Experts of a small language model.
Size: 14 layers, width 192, vocabulary 16384, 33.2M parameters.
Training: a variant of Adam for the experts, 736M tokens.
Below are experts of layer 7 (counted from 0) of a mixture-of-experts language model. Rows are named router (the router's row for the expert), down (a neuron's output weights, with its number) and show model dimensions 0-191. Each number is 200 + 20 x the weight over its row's rms, rounded and kept within 0 to 999.
Before each expert's rows: a language model's description of what the expert responds to. This comes from a sample of Wikipedia text that the model never trained on.

# expert 56
Articles a, an, A, infinitive to, modals would, will, could, first-person I, and hyphens inside compounds like Blu-ray.
router,239,227,174,225,166,195,186,196,165,210,186,191,262,155,200,193,192,182,204,186,172,210,246,170,172,219,244,160,186,188,198,169,177,192,220,190,223,208,202,213,191,172,175,175,171,189,218,183,173,224,222,192,209,177,186,214,185,244,189,203,199,221,201,206,197,193,213,168,202,203,180,176,180,207,223,192,206,179,189,204,200,207,212,228,163,158,192,201,179,207,256,184,171,229,199,204,207,203,219,189,210,196,182,196,237,222,223,183,220,184,192,160,175,182,173,196,209,181,206,214,224,195,211,180,224,190,194,170,228,190,192,197,206,213,208,188,217,199,167,194,222,201,218,230,194,220,200,192,216,208,207,189,195,203,214,198,208,201,208,245,214,206,187,212,185,182,213,205,186,184,187,212,189,203,254,184,195,180,199,173,216,166,195,231,213,201,190,216,202,195,225,190
down1,153,229,213,176,200,185,205,200,164,196,203,211,220,183,215,197,196,222,214,190,233,181,177,173,203,164,216,185,196,186,155,158,175,234,198,209,227,215,194,215,190,173,211,224,220,189,234,207,196,192,207,204,199,190,220,192,201,224,181,217,191,165,219,208,194,190,180,192,171,168,171,205,203,215,164,144,185,188,212,185,183,221,195,186,197,207,216,208,190,197,193,220,208,220,145,174,228,191,203,190,193,186,185,226,179,193,167,199,207,172,211,194,170,204,218,221,165,159,199,199,168,178,190,207,213,197,214,176,174,229,205,216,200,199,210,218,262,220,188,198,176,230,193,205,185,186,199,208,175,181,227,176,188,228,201,204,178,187,197,182,204,211,208,201,220,175,194,194,180,214,207,152,218,220,208,178,186,192,192,170,185,197,176,198,186,202,224,193,241,184,209,168

# expert 33
Number tokens in tables and dates, and nationality or descriptive adjectives before nouns, such as German, Soviet, Irish, small, 5.
router,232,202,145,234,200,209,187,216,206,169,181,212,216,197,172,198,157,195,183,231,192,198,208,198,175,215,191,204,204,209,185,151,202,205,212,212,226,190,211,239,182,192,202,214,215,193,242,219,201,192,216,184,235,196,207,197,179,236,177,181,200,202,211,207,182,196,178,184,188,223,178,175,174,181,154,233,182,212,189,212,214,181,217,176,202,166,187,192,193,217,201,220,209,199,189,217,209,207,228,181,213,203,226,229,199,199,224,200,192,190,186,174,193,174,169,195,161,218,177,221,215,205,212,205,201,214,199,172,179,182,188,194,171,213,212,164,205,210,186,219,234,192,209,241,237,232,178,222,212,185,216,166,210,201,218,175,235,203,222,233,186,190,184,202,186,197,196,217,198,169,191,188,205,161,190,186,183,166,227,237,234,155,203,208,181,216,204,198,176,204,182,215
down1,253,174,192,217,222,199,223,207,210,195,191,178,190,178,208,230,192,177,219,199,222,220,211,192,195,199,220,209,172,238,232,163,200,192,214,176,195,209,174,213,221,214,194,193,218,202,169,210,208,200,188,203,212,190,244,205,206,209,222,198,194,224,232,190,197,212,207,173,198,234,211,196,226,190,214,197,222,205,216,217,206,208,195,184,208,209,197,207,213,232,216,198,240,214,209,199,221,183,164,188,192,248,191,210,189,237,196,211,202,169,248,197,181,200,211,221,220,167,191,158,201,231,240,206,212,185,205,201,218,164,204,164,193,199,189,197,229,229,188,215,163,184,211,211,223,157,170,229,199,174,200,212,230,196,207,194,226,231,201,210,193,189,217,194,177,193,198,228,194,225,195,204,237,194,226,229,245,226,197,190,192,210,149,210,212,222,177,205,180,195,194,231

# expert 5
Ordinal endings after digits (th, st, nd, rd) and ordinal or ranking words such as First, Second, Best, National, often before century or place.
router,225,204,204,228,210,219,169,181,221,175,148,189,186,201,229,232,173,216,212,223,164,199,225,200,199,201,190,184,190,209,194,182,171,215,198,219,211,181,202,226,188,209,165,195,171,141,223,205,218,198,215,191,204,228,256,180,145,198,183,221,178,205,198,219,207,155,214,189,200,226,195,142,200,188,183,168,186,217,183,196,188,233,212,184,193,184,178,236,183,209,229,222,190,222,183,243,162,199,216,207,214,195,211,194,188,178,193,196,231,179,200,171,190,200,171,188,230,174,181,217,210,193,190,193,197,194,180,206,215,194,201,214,182,230,191,210,192,196,196,195,214,190,188,194,195,167,210,213,212,175,220,186,209,218,226,170,190,201,210,218,207,192,185,203,179,175,224,232,195,175,201,222,180,187,205,214,193,178,243,213,192,181,206,221,184,182,210,179,177,214,190,216
down0,215,177,211,212,196,172,230,171,211,226,191,187,217,188,203,180,223,198,211,183,197,227,196,206,211,208,230,213,162,194,168,166,192,188,218,211,181,200,222,206,207,177,203,166,203,212,209,187,189,218,207,189,233,209,248,163,202,188,179,174,200,206,207,220,224,238,196,180,183,193,179,218,192,240,205,191,200,202,182,209,216,188,180,227,175,203,199,196,205,203,196,172,209,189,223,201,176,173,187,214,204,209,211,186,243,200,237,207,210,223,137,173,169,190,197,162,244,192,219,199,212,203,208,195,192,181,238,169,215,183,197,183,218,215,220,195,204,221,173,199,225,191,204,209,204,171,167,202,196,209,193,172,207,210,188,251,170,185,232,169,199,203,159,222,227,172,195,218,235,217,226,226,185,217,226,226,212,218,188,201,214,198,177,207,172,207,228,187,196,207,220,173

# expert 54
Digits and small numbers in tables, statistics and dates, especially the last digit of years like 2006 and table cell values.
router,238,227,167,222,199,172,163,180,227,182,191,196,211,221,174,191,182,166,197,199,203,178,219,178,189,222,192,207,188,197,207,172,207,194,209,206,182,232,196,218,173,191,189,223,196,169,222,180,210,192,213,208,203,177,250,224,206,208,183,192,228,201,194,225,190,219,196,206,211,204,164,190,172,186,175,239,179,213,206,220,196,207,205,182,202,202,200,239,159,208,206,220,186,190,201,218,223,198,219,175,192,187,219,204,201,190,222,246,193,165,202,148,180,182,195,183,164,224,191,230,224,210,203,204,207,207,214,205,212,190,209,179,190,227,240,187,173,205,170,186,212,181,207,220,221,225,216,186,205,194,189,177,207,207,226,191,224,185,207,241,196,217,165,206,195,186,203,199,207,181,169,181,234,191,189,194,178,188,222,206,256,181,196,262,209,189,210,211,184,211,219,235
down1,219,192,213,191,155,226,208,214,215,201,171,221,197,199,194,204,187,193,206,191,184,190,198,176,195,223,189,226,205,181,204,239,193,157,183,214,175,174,183,176,211,154,188,213,172,196,187,189,196,191,179,198,208,195,224,202,168,212,179,238,193,193,216,163,216,199,198,185,234,180,220,223,173,211,180,201,152,218,186,201,216,194,186,168,245,194,205,168,212,220,212,187,205,221,189,178,202,198,232,201,220,215,243,230,223,188,196,180,195,222,216,221,243,170,223,219,206,209,208,190,217,197,227,200,141,194,184,191,200,139,214,192,208,210,194,193,202,171,176,188,220,171,212,207,211,207,199,159,180,197,201,237,187,189,228,216,220,197,208,240,193,190,218,211,196,225,201,201,234,184,206,193,231,216,216,203,178,200,204,199,194,205,178,187,220,200,221,218,208,151,178,194